From a checkpoint of a small mixture-of-experts model trained on Wikipedia: 8 layers, 96 tanh GELU neurons an expert.
Below are experts of layer 3 (counted from 0) of a mixture-of-experts language model. Rows are named router (the router's row for the expert), down (a neuron's output weights, with its number) and show model dimensions 0-63. Each number is 200 + 30 x the weight over its row's rms, rounded and kept within 0 to 999.
After each expert's rows: a language model's description of what the expert responds to. This comes from a sample of Wikipedia text that the model never trained on.

# expert 12
router,186,216,265,183,235,230,210,195,243,199,198,181,192,181,218,227,243,149,212,187,244,167,208,226,195,200,196,215,201,203,217,184,175,219,218,192,210,275,208,142,199,180,221,195,169,235,182,138,192,242,167,170,171,269,156,232,223,162,201,224,168,176,201,145
down0,189,206,179,189,158,222,225,204,206,227,227,217,244,243,157,226,163,215,142,206,191,214,177,146,225,234,159,198,187,228,222,180,159,264,181,233,177,166,166,183,107,212,183,219,239,157,225,238,201,205,125,196,229,190,216,192,110,195,227,176,193,204,200,200
down1,179,260,158,162,286,148,206,211,177,188,245,242,236,214,185,232,151,188,219,171,192,193,275,237,178,185,165,197,187,179,189,143,217,231,202,211,125,226,226,183,150,169,165,182,219,158,162,185,230,156,237,184,164,188,260,213,170,208,165,212,206,167,190,222
down2,208,173,187,198,202,226,211,232,188,185,208,208,226,182,195,191,134,223,150,242,219,153,188,192,222,181,149,181,254,180,209,201,191,146,193,186,214,179,166,182,192,232,131,228,227,218,207,264,222,191,251,208,221,232,167,221,211,173,235,158,226,183,260,246
down3,157,175,248,193,186,211,157,188,204,199,214,213,240,192,201,218,214,243,194,291,168,213,218,148,173,161,210,175,201,203,213,180,207,215,193,219,182,210,199,206,212,155,175,186,235,180,217,223,208,191,191,250,185,211,219,204,206,193,208,164,262,219,233,177
down4,148,231,218,209,189,232,238,155,206,201,186,195,221,226,186,182,208,195,180,322,175,164,175,251,221,200,223,242,196,182,184,244,261,214,200,216,189,211,130,194,181,198,196,143,136,221,203,168,198,217,217,192,288,227,209,175,219,223,189,180,206,231,178,189
down5,238,221,205,198,206,191,195,200,212,221,163,160,178,192,217,133,199,201,244,180,188,207,159,198,216,233,298,198,199,214,199,207,209,238,235,156,217,196,199,212,270,189,174,152,198,160,159,126,164,203,209,159,174,208,204,164,189,195,177,172,180,214,171,271
down6,182,178,179,210,207,169,202,188,205,189,221,195,182,250,176,213,220,183,175,194,169,218,179,207,212,221,332,142,164,200,178,188,131,239,202,265,211,194,208,203,227,212,191,164,210,162,216,188,221,175,210,200,287,186,223,188,195,209,162,175,216,207,193,252
Verbs and verb endings. Past-tense and participle verbs or endings -ed/-ing in narrative prose, such as played, used, released, convened, finished.

# expert 21
router,167,172,248,221,168,210,193,174,160,223,205,207,207,248,192,194,216,177,215,199,169,180,212,201,205,200,157,147,159,181,190,194,193,157,196,217,207,234,205,199,187,221,178,180,163,210,172,174,151,205,225,193,162,228,135,204,214,165,207,185,204,179,186,180
down3,214,195,191,215,158,212,179,237,171,192,154,183,158,228,188,210,221,231,234,190,226,203,239,195,170,265,232,188,181,208,154,201,233,197,222,206,211,184,278,224,194,208,200,163,194,169,200,243,188,180,144,242,217,177,143,215,230,189,151,208,204,215,169,209
down4,283,224,146,209,239,182,277,242,229,193,189,225,213,201,258,279,167,208,210,177,206,195,197,170,193,171,214,200,206,209,184,194,176,192,217,184,155,130,153,275,193,156,201,238,219,213,169,216,212,211,205,177,202,220,165,238,194,251,198,130,198,145,237,200
down5,213,217,146,213,216,200,213,228,166,186,221,198,195,199,219,220,163,203,224,151,150,242,205,153,223,258,246,162,214,220,228,209,205,193,212,196,176,170,138,232,156,160,149,243,249,205,169,194,166,158,174,173,148,133,179,165,212,234,192,254,191,181,195,197
down6,179,212,190,200,212,227,232,224,227,248,184,182,162,192,211,222,170,171,239,228,209,244,173,188,170,227,261,234,184,222,217,178,219,237,176,180,225,216,175,158,190,203,212,192,174,229,196,146,196,205,170,193,199,231,165,163,229,252,163,170,197,221,203,235
down7,179,214,179,202,163,188,199,174,222,183,194,204,183,223,202,178,211,241,196,224,150,200,216,217,192,180,223,202,190,200,164,203,240,154,184,186,213,173,223,213,245,192,211,182,202,231,199,180,201,201,207,180,181,145,165,239,196,180,211,157,211,189,228,232
down8,162,199,251,225,223,187,184,178,176,183,215,229,200,217,178,190,200,172,219,215,261,220,211,257,169,180,247,227,155,187,190,228,172,137,228,201,241,236,223,180,168,228,183,187,221,188,201,207,144,213,170,186,205,187,166,180,199,212,158,210,218,210,214,235
down9,250,202,193,184,155,192,224,211,189,218,206,189,176,191,178,175,208,217,261,188,195,201,192,184,215,222,177,176,184,204,240,109,204,213,222,198,219,168,248,248,195,221,228,212,229,186,240,195,221,174,171,191,212,208,204,246,155,193,209,215,246,208,260,211
Sentence and clause boundaries. Sentence-ending periods with a space, paragraph and post-heading line breaks, plus clause commas and conjunctions such as but, although, however.

# expert 52
router,191,184,208,210,201,198,193,199,203,178,197,222,232,195,205,214,206,171,219,157,165,193,203,188,131,174,190,180,199,229,208,200,207,186,173,171,214,269,178,198,177,202,178,216,190,196,192,208,157,210,201,214,151,197,136,205,174,149,215,211,232,229,241,187
down0,125,217,207,222,234,175,202,233,188,201,173,176,249,182,168,211,230,185,196,207,238,167,178,186,186,168,218,168,181,185,186,174,179,224,224,188,181,244,229,257,172,147,203,229,132,184,182,243,217,228,208,186,207,189,177,205,206,183,168,208,186,189,276,200
down1,193,190,198,206,177,174,175,157,246,215,219,233,220,225,208,205,165,194,244,157,181,188,185,180,196,191,214,174,215,197,222,206,157,167,117,204,230,206,215,191,258,227,167,195,196,242,206,227,218,228,177,211,99,173,168,176,201,215,155,226,191,173,176,210
down2,192,209,163,149,237,241,195,217,196,200,206,198,227,138,217,126,177,158,225,221,194,198,244,235,219,206,195,208,184,197,209,165,216,248,188,194,187,246,215,220,233,251,225,212,194,226,242,185,185,176,220,161,128,200,233,182,266,208,203,177,224,188,187,186
down3,241,204,179,242,231,173,259,236,195,173,230,260,170,210,190,225,183,200,199,232,203,226,157,182,228,230,173,189,199,227,205,193,127,178,185,196,211,200,218,219,215,188,177,222,216,178,185,182,210,163,215,234,200,204,204,172,231,218,169,201,137,145,220,199
down4,207,198,212,181,168,180,228,198,227,205,162,256,213,209,242,149,188,180,162,173,198,230,153,155,172,170,223,218,191,196,206,206,249,208,190,132,210,161,304,199,204,206,194,216,203,210,251,143,235,186,205,210,134,194,181,266,202,182,221,230,202,172,184,217
down5,240,143,188,185,213,166,202,186,221,182,202,203,182,240,179,192,188,259,162,188,222,255,254,218,251,175,230,213,202,202,183,171,165,223,219,225,195,163,155,146,190,218,184,162,208,191,215,189,197,228,202,133,259,204,235,227,218,192,242,119,171,214,194,197
down6,218,191,250,211,207,182,194,188,159,186,200,181,201,203,227,167,228,253,202,199,170,151,221,210,189,208,263,209,182,238,179,217,233,261,191,161,209,215,179,263,205,209,168,188,196,227,168,161,211,231,221,213,195,218,205,196,212,220,194,209,180,164,155,208
Clause-boundary connectors. Commas after introductory phrases or clauses and subordinating conjunctions such as while, when, because, although, but, that, before a new clause.

# expert 63
router,209,171,212,191,278,227,226,167,217,208,208,160,263,220,220,186,202,193,231,155,183,220,241,165,216,164,187,231,235,229,219,191,219,219,228,206,196,200,213,167,217,209,182,181,236,212,221,190,230,226,205,171,171,148,250,234,224,230,183,181,189,202,196,202
down3,198,246,174,146,248,218,189,172,212,205,148,196,202,219,184,184,204,178,232,161,233,167,208,210,257,166,208,163,144,261,145,242,198,177,149,191,146,147,213,182,185,240,183,220,197,202,235,212,181,197,214,216,126,166,208,188,172,201,185,199,199,162,196,230
down4,186,206,119,208,161,194,227,238,175,184,179,197,125,249,174,207,164,174,193,230,198,246,118,207,186,144,244,248,253,233,145,245,162,233,150,222,227,198,167,241,184,210,184,229,168,249,161,161,186,161,192,180,206,186,178,179,206,193,210,206,180,267,205,208
down5,166,228,176,239,225,166,224,175,195,216,216,195,270,159,167,197,199,234,281,190,195,205,203,239,233,206,268,201,185,200,172,178,226,183,149,256,182,224,191,237,215,193,207,206,206,219,140,231,173,212,153,254,182,219,231,182,162,193,147,230,237,179,213,177
down6,224,163,196,200,138,221,220,220,197,194,235,149,215,180,229,202,189,199,196,261,173,245,222,239,211,223,198,228,247,187,229,218,197,149,235,145,231,218,215,209,208,200,177,207,248,227,202,153,202,207,242,253,274,261,175,177,204,126,191,261,197,133,178,165
down7,187,133,217,211,229,228,215,235,183,205,219,141,175,184,145,202,226,171,214,211,207,200,175,215,160,240,238,213,232,168,211,209,182,181,189,199,226,221,193,176,254,209,170,211,155,264,176,198,202,228,169,247,231,179,190,222,152,265,179,205,233,207,212,202
down8,217,190,195,166,210,216,207,187,219,180,218,239,174,228,177,229,186,193,195,173,189,198,120,240,204,176,253,182,192,205,238,243,238,220,217,169,173,199,241,175,217,233,216,212,199,219,200,275,222,141,191,164,223,175,219,197,191,231,199,251,222,232,276,199
down9,279,220,182,242,202,225,157,254,222,184,216,241,231,157,186,199,215,232,245,176,240,214,199,269,205,186,236,210,207,199,216,209,118,199,173,208,161,186,172,179,191,202,189,200,159,178,242,183,215,266,167,216,220,204,207,208,203,177,198,229,157,219,245,192
Infobox field markers. Colons and list hyphens in infobox-style field lists, coordinate symbols (°, ′, ″), and taxonomy labels such as Species, Phylum.

# expert 29
router,270,166,215,227,251,210,210,173,266,225,192,150,236,180,234,190,193,234,139,168,209,203,322,185,198,133,215,231,211,255,259,171,175,235,222,162,168,247,225,139,142,177,156,244,215,176,187,215,213,218,181,239,210,201,240,207,214,153,195,218,154,224,250,189
down0,210,138,193,188,205,229,199,230,253,234,171,169,165,144,168,235,200,220,221,182,146,161,206,205,224,212,192,207,219,171,217,206,203,182,192,186,192,254,170,172,199,170,213,180,179,225,193,203,210,233,185,209,169,187,197,192,234,232,220,173,198,213,166,252
down1,153,208,208,220,170,243,219,186,160,222,166,147,221,217,165,187,223,209,241,176,176,179,190,231,173,196,190,211,208,228,204,215,218,184,201,209,200,225,220,227,207,174,219,177,195,225,137,174,172,256,212,225,187,180,179,107,198,203,198,188,213,171,151,175
down2,145,200,159,227,182,162,131,209,248,234,275,206,184,236,217,213,254,198,222,226,225,222,213,259,206,184,193,210,188,164,156,173,198,209,221,200,203,197,223,236,269,218,201,131,226,214,222,197,187,239,231,220,273,241,150,166,191,195,191,179,180,222,194,222
down3,186,213,246,177,181,215,193,221,196,185,151,184,148,206,178,178,222,201,213,216,186,227,201,240,205,213,252,166,247,192,227,261,183,219,212,226,234,269,200,177,202,187,244,146,187,186,148,144,195,200,202,205,186,164,189,178,222,200,205,207,239,212,225,191
down4,241,181,221,187,180,220,137,226,260,207,172,220,192,197,156,154,191,208,209,178,183,211,175,224,195,201,228,154,250,159,180,217,177,191,207,220,191,230,183,131,176,171,243,178,208,210,155,199,163,229,211,180,210,186,186,186,228,214,127,188,231,216,220,225
down5,257,121,210,182,166,178,190,168,209,149,201,194,218,229,181,204,243,182,123,220,198,236,227,235,162,227,154,183,192,213,241,154,244,212,233,201,236,182,250,192,156,175,194,208,256,192,169,193,164,262,204,163,219,185,221,202,169,212,214,190,225,194,209,202
down6,214,237,198,202,202,162,183,162,177,208,204,181,235,233,202,145,269,164,161,144,187,223,243,246,192,214,175,195,238,228,193,193,245,216,206,214,189,221,257,213,141,206,261,171,195,145,199,183,192,249,230,227,226,184,175,201,184,217,213,194,145,154,209,237
Prepositions after nouns. Prepositions like of, in, for, by, with, during opening a phrase after a noun or at sentence start, e.g. "board of", "In 1983".

# expert 22
router,200,191,209,207,216,175,247,198,226,227,203,232,194,174,200,203,193,208,183,189,161,197,249,183,178,161,175,229,183,180,209,141,167,191,219,210,222,226,156,137,188,236,217,201,139,155,182,234,226,227,171,199,182,247,170,206,171,182,222,215,204,182,212,161
down0,174,127,205,207,213,189,141,251,190,186,175,226,185,153,249,147,203,220,204,216,262,204,299,185,226,207,210,223,175,206,232,223,164,187,225,208,178,147,169,179,205,251,212,234,174,163,220,207,175,202,181,230,185,191,182,211,190,179,222,231,237,261,198,209
down1,219,167,199,219,194,236,154,147,169,202,179,162,200,191,183,164,170,258,160,187,184,198,176,179,195,230,248,186,209,206,187,211,198,248,187,213,196,175,246,174,168,191,190,207,173,256,183,149,253,184,180,182,223,199,169,199,204,144,170,183,158,164,176,226
down2,161,182,279,145,177,196,177,192,149,231,198,189,161,211,203,241,284,185,183,206,188,194,173,261,188,203,239,226,247,215,182,217,186,218,210,194,210,203,209,193,254,234,163,212,173,236,223,232,161,212,169,193,216,215,176,190,249,221,162,143,232,184,193,201
down3,184,227,227,176,144,231,240,117,219,217,197,231,218,201,262,159,192,204,207,217,211,212,246,215,159,155,163,159,163,202,225,251,214,222,191,175,205,215,231,194,154,177,236,226,204,216,199,253,178,216,143,203,178,218,212,216,117,260,182,182,174,163,214,164
down4,204,148,166,206,192,211,208,223,224,199,145,166,174,267,117,219,205,183,198,191,213,191,136,197,214,191,197,177,211,190,167,238,224,158,184,197,191,194,229,190,172,222,177,186,214,222,206,197,179,206,229,229,166,243,231,194,221,183,146,187,166,230,257,177
down5,206,245,258,172,223,183,200,228,289,227,163,204,212,225,127,163,212,204,216,163,209,187,193,220,197,203,219,252,196,177,137,198,229,192,220,184,197,208,245,190,195,227,162,266,230,244,173,181,222,209,226,189,125,264,158,212,166,206,172,216,204,250,183,164
down6,230,174,215,180,198,192,141,201,192,226,186,204,183,222,237,235,216,211,215,198,172,224,158,217,202,257,212,179,232,217,205,245,168,209,285,199,197,135,191,194,256,230,196,231,184,202,173,172,209,208,233,232,218,231,232,190,226,226,179,272,190,246,180,212
Clause-ending punctuation. Commas and periods ending a phrase or sentence, including quote and bracket combinations, and decimal points inside geographic coordinates like 53.4062°N.

# expert 31
router,195,212,161,197,195,194,228,208,186,222,224,231,230,181,196,247,245,221,137,209,179,203,206,187,193,161,195,195,182,246,243,99,141,170,230,242,141,210,193,183,175,190,148,210,202,186,187,247,213,195,168,221,165,199,235,226,231,168,224,173,217,178,245,193
down32,256,207,207,186,180,166,169,251,215,186,196,240,216,196,246,151,273,221,202,172,207,147,217,196,171,232,189,218,251,195,249,213,209,165,189,124,160,205,187,195,193,203,251,185,186,187,237,183,191,152,243,180,204,181,175,203,210,189,221,181,193,194,243,214
down33,198,220,210,186,174,171,210,194,196,198,234,166,172,211,157,227,165,136,241,236,144,200,165,180,172,175,239,219,226,193,206,175,207,217,125,184,159,273,150,196,228,179,199,140,261,231,227,245,185,176,176,198,194,190,175,232,206,158,205,194,247,167,166,180
down34,247,186,172,245,185,158,213,149,236,214,244,246,200,186,209,176,200,216,181,191,137,184,159,185,175,210,193,191,179,202,169,175,201,227,176,170,204,249,257,236,223,216,134,212,209,177,205,168,210,139,268,181,99,197,214,210,198,201,148,221,186,169,210,198
down35,199,233,191,182,225,265,146,197,217,143,187,204,214,206,239,200,240,220,173,234,192,192,238,222,211,220,220,155,227,168,143,196,228,193,187,223,176,214,116,197,267,229,248,194,196,140,173,213,176,201,215,201,174,207,185,217,266,262,189,169,198,226,196,173
down36,224,200,184,211,239,187,218,193,207,225,249,251,174,206,233,208,235,167,220,219,173,219,253,199,172,218,200,173,200,213,188,193,148,273,185,198,169,191,195,227,193,257,202,188,216,241,188,230,193,186,132,219,171,262,202,194,217,223,250,187,185,176,176,174
down37,189,173,250,204,261,184,239,236,210,170,225,214,181,173,175,233,214,155,179,188,197,209,142,187,169,207,195,145,191,234,162,185,213,236,194,143,254,253,240,222,215,160,173,172,201,212,182,219,159,225,217,199,207,265,177,237,214,197,168,210,196,221,181,197
down38,199,264,210,197,241,242,213,174,215,179,215,167,194,119,205,197,216,167,172,158,225,204,156,178,192,242,231,184,237,224,222,233,210,187,203,209,212,184,214,275,205,233,237,217,196,241,221,238,151,235,212,178,248,220,215,211,193,196,223,208,208,171,232,169
Group and category nouns. Head nouns naming groups or kinds after the or his, such as family, film, species, group, members, especially "in the family".

# expert 61
router,274,215,173,192,159,219,192,149,220,188,179,204,176,180,220,201,222,208,190,158,167,205,208,139,196,149,197,174,183,234,258,157,141,147,246,265,142,260,179,229,233,175,188,232,198,232,164,204,214,187,243,232,158,188,239,243,240,192,205,194,189,151,243,121
down0,177,170,197,151,195,212,200,216,231,207,206,173,248,215,161,240,175,163,170,247,208,180,241,163,186,227,183,247,193,154,197,205,228,192,157,190,217,174,186,229,211,178,206,197,157,212,229,252,253,206,252,235,214,188,225,231,169,232,208,182,203,181,226,237
down1,178,201,190,188,231,170,158,192,158,216,224,156,214,250,206,179,260,184,227,246,183,217,221,162,210,187,269,216,183,202,194,194,241,226,209,193,176,166,200,137,213,175,215,182,207,193,200,161,220,201,238,253,192,171,211,212,128,152,203,225,155,210,176,203
down2,187,208,264,208,216,204,211,194,163,181,215,165,183,246,142,227,236,157,217,178,156,181,185,179,212,220,235,164,198,196,175,191,232,199,189,219,201,185,187,253,161,218,212,195,200,199,275,238,224,181,174,225,176,215,216,134,231,214,204,179,105,164,171,173
down3,140,197,220,244,175,207,244,231,241,211,209,229,192,224,161,182,159,231,242,222,160,194,186,245,229,206,174,211,174,178,176,186,173,166,165,231,226,194,200,162,189,156,204,178,227,171,187,201,169,180,147,192,191,214,191,237,164,212,143,182,199,157,178,241
down4,204,168,156,180,170,194,177,240,214,178,229,241,159,178,225,168,134,199,193,240,239,208,190,122,190,186,235,174,218,178,247,249,254,220,229,192,255,156,225,177,225,205,234,102,223,166,217,174,207,195,220,205,187,224,256,193,220,174,210,237,144,199,223,146
down5,246,239,234,153,184,193,220,173,181,186,243,250,167,245,183,213,203,215,183,234,200,219,180,209,183,185,184,199,202,204,199,211,210,264,239,241,218,205,180,171,262,174,182,208,210,301,203,199,249,172,241,202,237,195,230,223,207,233,216,238,199,214,237,274
down6,164,230,199,217,236,196,179,181,184,173,144,238,227,185,240,185,161,205,181,206,183,167,198,208,203,241,170,205,168,245,211,183,162,220,199,178,172,217,226,264,193,234,221,219,164,190,156,192,216,169,246,186,204,256,217,173,153,158,190,225,191,208,221,176
Men's names, sports. Male first names and he or He starting sentences, especially in sports biographies, such as John, David, and "League side".

# expert 35
router,193,179,223,218,221,235,217,174,230,199,165,184,179,200,192,225,267,148,160,150,180,202,194,221,262,215,187,172,264,198,216,142,190,203,228,151,207,195,216,164,193,233,168,160,182,204,149,246,271,166,160,222,199,215,188,170,234,200,195,186,230,166,152,190
down0,168,205,230,202,241,234,248,225,186,207,246,167,212,186,162,185,215,214,208,214,240,116,233,235,248,236,213,148,202,156,170,229,184,198,195,270,183,147,221,200,154,194,192,200,189,222,193,218,210,184,244,187,186,187,204,242,141,171,235,193,231,258,242,161
down1,239,216,182,166,186,181,244,198,221,170,165,208,204,156,230,224,235,199,220,216,257,200,180,238,177,208,219,227,198,132,219,196,217,232,200,242,185,248,238,194,167,153,216,197,179,230,215,194,197,175,212,212,224,224,215,183,196,198,199,218,225,202,181,175
down2,176,164,232,176,200,206,205,217,231,179,225,226,243,192,205,169,297,200,274,206,209,152,192,226,163,199,222,210,181,176,166,179,226,183,237,225,199,240,180,251,254,191,170,245,240,263,236,198,192,200,188,168,165,198,266,203,190,188,239,224,237,184,190,223
down3,180,203,213,240,208,228,140,207,211,161,147,159,212,207,215,172,182,173,191,201,188,231,171,235,184,236,218,205,178,195,133,222,194,185,170,187,206,195,168,187,192,184,220,209,242,242,221,219,195,252,222,172,181,238,291,189,210,238,260,214,240,201,147,168
down4,210,164,205,195,132,189,229,208,182,212,217,257,172,200,197,133,206,242,141,185,228,200,197,203,185,186,291,182,242,190,185,233,220,225,241,191,245,170,184,187,196,196,222,173,168,250,146,197,166,134,188,199,202,198,224,201,201,175,210,209,231,219,178,191
down5,235,228,189,183,211,198,177,190,198,202,235,176,185,196,202,200,238,250,186,172,223,193,174,106,216,191,215,235,142,218,218,211,218,218,201,224,182,225,201,155,188,177,160,132,232,206,195,179,223,207,183,195,160,170,279,217,256,218,169,202,190,227,134,219
down6,229,172,162,172,236,202,240,189,210,203,188,208,206,229,220,177,225,208,190,200,224,212,157,166,218,211,153,208,178,208,186,207,219,207,183,238,162,187,279,224,178,160,202,200,201,199,129,207,208,140,200,221,191,238,207,186,202,181,226,251,162,214,156,230
Semicolons and list separators. Semicolons, commas and "and" separating items in flattened lists and number sequences, e.g. "12; 13", "liver; placenta".

# expert 46
router,218,210,224,193,239,186,229,234,232,239,227,199,236,229,196,212,211,192,165,178,165,152,207,188,221,209,168,191,206,186,213,114,127,220,214,225,202,203,161,187,196,210,240,176,164,222,208,205,231,189,233,219,214,231,169,156,183,182,235,182,215,157,183,186
down0,205,216,185,209,187,165,210,140,220,220,199,245,230,240,169,167,181,196,193,189,194,239,170,211,180,189,266,207,178,197,217,191,194,188,221,240,148,171,171,153,166,225,228,170,178,171,131,200,160,233,179,149,190,245,216,279,227,169,195,213,235,238,223,171
down1,169,202,189,180,143,166,217,249,178,215,215,193,213,197,202,149,199,189,132,201,274,167,181,127,179,200,262,174,202,216,234,171,191,199,201,207,171,215,262,200,190,231,183,169,221,192,190,168,218,171,190,199,177,138,206,229,182,156,213,203,185,230,184,219
down2,200,189,257,192,134,249,180,190,183,193,178,189,240,243,225,188,173,179,176,243,234,177,277,204,221,143,267,218,155,200,202,213,225,175,216,176,163,202,180,224,242,194,199,219,185,181,210,244,233,222,211,206,191,202,201,222,254,199,217,215,217,231,254,191
down3,250,259,159,196,181,182,192,212,208,208,238,227,187,193,195,200,217,217,173,182,158,241,229,179,230,137,237,197,203,200,199,196,253,176,212,212,228,251,200,202,252,142,150,212,249,201,127,224,236,258,150,176,192,237,217,234,205,218,157,213,164,199,197,192
down4,201,163,177,245,178,216,204,210,101,171,216,271,179,275,242,154,218,221,221,156,155,204,187,199,251,225,205,216,204,219,205,185,233,216,197,219,226,183,150,154,148,249,205,174,250,263,205,183,152,213,254,216,169,178,188,206,161,212,187,277,232,205,205,244
down5,217,171,226,178,153,199,239,210,231,208,242,172,154,247,199,174,191,161,152,249,155,201,173,199,215,233,162,145,161,174,181,166,160,269,207,167,155,213,186,188,212,177,188,261,248,182,199,188,210,144,233,222,222,224,204,239,208,152,160,217,235,115,194,198
down6,145,221,204,247,216,200,175,220,197,225,188,223,254,220,228,213,187,234,206,139,190,238,249,214,177,156,235,201,242,200,219,201,233,233,214,241,137,197,213,203,196,251,196,187,234,213,251,190,247,145,163,226,216,207,168,102,164,203,158,164,230,230,239,162
Place name endings. Country, state and city names ending a list or address, like France, Michigan, United States, New York, plus table pipes and closing brackets.

# expert 55
router,158,219,156,201,195,215,212,221,182,211,190,205,223,229,210,262,180,220,142,164,154,210,208,217,194,168,209,167,191,191,202,139,181,180,156,265,145,240,143,205,169,196,175,203,191,177,136,248,158,187,202,241,146,161,212,232,174,181,213,189,197,206,193,197
down32,161,242,185,213,195,233,172,193,196,176,210,197,173,207,206,179,197,213,224,178,155,221,226,225,176,197,226,172,89,149,183,159,195,196,163,183,178,237,177,181,229,201,186,182,213,212,216,198,167,230,192,154,232,194,145,249,234,179,192,168,257,218,183,237
down33,147,173,153,173,160,170,204,225,235,191,219,193,203,151,244,172,161,191,241,151,213,223,167,190,207,202,164,213,165,167,244,141,168,178,215,152,244,200,238,220,220,101,250,245,197,164,220,230,191,222,198,171,225,225,133,207,201,178,220,219,218,150,249,210
down34,216,182,209,164,192,146,176,258,179,150,247,212,182,146,196,216,185,253,197,187,169,195,149,195,230,234,209,207,235,189,212,218,205,208,266,183,204,169,214,162,215,131,209,213,220,178,188,216,173,161,183,218,214,219,248,230,204,156,209,199,208,245,254,196
down35,248,169,205,201,204,161,177,191,225,213,140,186,201,181,224,251,204,179,188,168,204,221,198,155,195,213,183,193,172,251,181,203,203,196,226,177,222,218,143,255,187,201,188,163,181,228,261,179,147,193,180,170,213,156,176,162,210,223,233,242,179,210,249,179
down36,209,170,163,204,169,157,281,170,208,156,266,191,226,183,223,217,216,207,180,230,229,176,175,171,194,192,100,241,185,255,186,180,198,200,223,209,206,180,266,172,216,162,157,220,222,202,233,211,202,191,181,176,225,180,222,219,203,176,145,221,191,194,273,182
down37,213,191,231,157,203,249,193,233,171,142,185,242,165,232,151,217,163,226,178,199,234,156,186,227,215,199,251,133,176,183,232,188,245,206,182,238,253,174,162,259,147,181,129,222,162,203,215,235,194,186,184,248,254,211,223,206,222,201,192,197,177,223,226,169
down38,178,142,196,207,184,176,203,266,195,153,190,204,165,229,214,206,227,224,194,176,213,177,146,269,209,141,234,119,176,242,172,159,195,193,185,275,181,129,174,170,223,227,160,249,220,187,187,219,202,209,213,244,196,210,265,192,156,255,176,188,190,181,231,201
Common abstract nouns. Frequent nouns followed by of or in, such as result in "as a result of", years, time, day, area, people.

# expert 10
router,267,210,216,236,212,191,253,228,225,175,153,162,195,208,255,227,237,218,144,167,222,213,205,182,183,239,201,253,233,187,262,192,247,227,186,196,177,259,192,161,200,213,134,176,128,225,166,174,269,189,179,183,202,231,187,204,218,182,188,194,159,202,200,149
down0,186,256,173,243,161,202,196,183,193,250,200,170,203,180,141,223,195,165,261,170,248,199,211,163,151,216,168,182,139,193,177,181,207,207,209,186,220,158,241,223,163,199,184,210,160,224,271,214,196,223,201,194,201,184,203,180,209,198,205,207,173,250,195,217
down1,141,193,207,166,214,237,184,186,142,210,225,168,247,205,223,145,199,145,210,236,196,204,294,216,184,166,236,180,147,176,210,212,182,199,236,173,225,213,234,186,128,208,211,172,227,172,152,191,199,187,177,150,173,177,183,180,215,145,242,233,141,188,208,207
down2,176,201,185,184,204,225,170,233,178,191,185,149,216,210,168,169,222,178,231,236,171,169,211,233,253,199,235,190,259,212,217,214,200,195,233,250,185,245,179,169,212,194,184,156,183,198,239,177,210,232,177,194,161,151,241,202,222,175,225,153,185,187,176,179
down3,254,145,230,229,195,174,211,170,145,190,195,251,221,196,228,172,201,266,136,213,188,177,184,133,256,170,199,183,246,191,180,149,155,195,180,234,201,162,162,212,223,173,209,177,189,176,194,167,173,199,188,191,220,169,268,213,224,191,197,218,189,204,211,232
down4,114,217,211,210,204,230,130,175,136,187,161,133,178,212,145,201,191,173,163,233,199,173,248,215,238,271,194,176,218,168,181,217,164,110,208,168,182,132,212,195,172,218,222,197,208,148,223,206,158,259,190,247,183,186,197,187,224,210,193,154,200,199,239,240
down5,233,213,191,168,234,236,131,244,202,199,212,251,212,237,151,179,192,215,176,202,232,175,173,187,215,182,233,174,224,234,235,155,247,176,182,226,181,199,179,171,179,205,222,181,146,189,224,170,213,182,205,194,197,199,239,216,156,181,165,218,188,196,220,193
down6,202,168,227,224,155,166,208,179,164,236,191,199,188,179,223,241,214,222,227,210,160,201,164,201,211,229,222,243,182,163,177,251,174,172,205,168,234,252,171,176,189,219,185,202,195,147,225,151,179,189,187,242,181,173,176,190,175,203,205,220,212,219,203,211
Post-name connectors. Connectives and verbs right after names, like in, of, (, won, scored; also line breaks between goal-scorer lists in match reports.

# expert 27
router,204,192,233,255,252,212,227,219,161,205,244,217,200,218,208,232,284,210,183,170,195,213,182,246,251,190,203,240,223,184,204,157,193,178,177,157,163,226,191,195,174,205,193,128,203,173,134,188,207,217,214,235,177,232,171,219,166,144,171,183,171,150,185,184
down0,239,226,137,186,210,185,199,216,174,222,219,217,218,278,179,209,174,214,247,205,224,189,185,216,190,174,178,194,174,238,178,190,267,215,195,234,158,207,195,224,226,180,210,198,214,222,193,99,206,235,217,187,184,227,200,183,176,170,188,214,128,185,201,156
down1,195,147,169,217,211,185,167,199,221,208,175,150,196,179,204,217,211,184,157,169,157,209,250,289,192,175,276,186,193,208,218,203,187,229,190,171,209,159,209,203,163,202,150,121,186,206,171,175,201,206,240,198,217,178,190,190,231,212,172,215,168,157,244,186
down2,212,203,238,186,180,247,140,188,193,236,216,231,233,125,199,214,210,193,256,216,185,222,211,281,200,240,270,202,189,135,168,188,226,196,233,218,141,188,176,226,258,252,220,247,213,220,125,214,218,209,211,169,176,194,196,197,153,162,235,218,218,205,116,209
down3,169,193,193,175,186,239,144,268,181,245,230,197,212,190,186,187,179,160,223,154,202,185,205,200,176,149,261,210,195,167,226,192,198,234,243,188,170,168,230,141,217,182,183,221,188,165,170,179,220,193,179,263,209,240,163,187,250,209,157,260,153,179,155,237
down4,191,167,230,195,198,224,157,199,234,243,229,214,207,244,168,224,165,218,199,191,171,247,187,221,270,233,173,170,135,197,200,153,139,187,222,234,177,169,230,174,200,189,217,195,203,197,211,226,246,231,214,210,168,224,240,190,203,135,173,190,172,199,228,205
down5,187,189,240,119,141,196,229,185,198,216,226,198,234,223,199,207,134,202,216,225,170,217,189,182,197,219,187,185,201,241,158,224,218,183,217,193,289,232,228,204,188,232,223,261,168,175,212,239,243,184,221,177,210,177,208,206,218,194,165,221,193,204,186,184
down6,204,170,185,157,163,198,198,207,235,202,205,232,184,191,232,179,176,201,221,203,221,195,156,191,202,167,213,228,250,189,189,232,246,216,195,207,145,245,237,199,257,173,215,205,157,176,209,136,191,150,224,157,152,238,187,172,205,187,228,201,185,196,198,195
Symbols and connectors. Punctuation and connectors in lists, LaTeX math and IPA transcriptions, such as =, /, &, and, dashes, closing parentheses.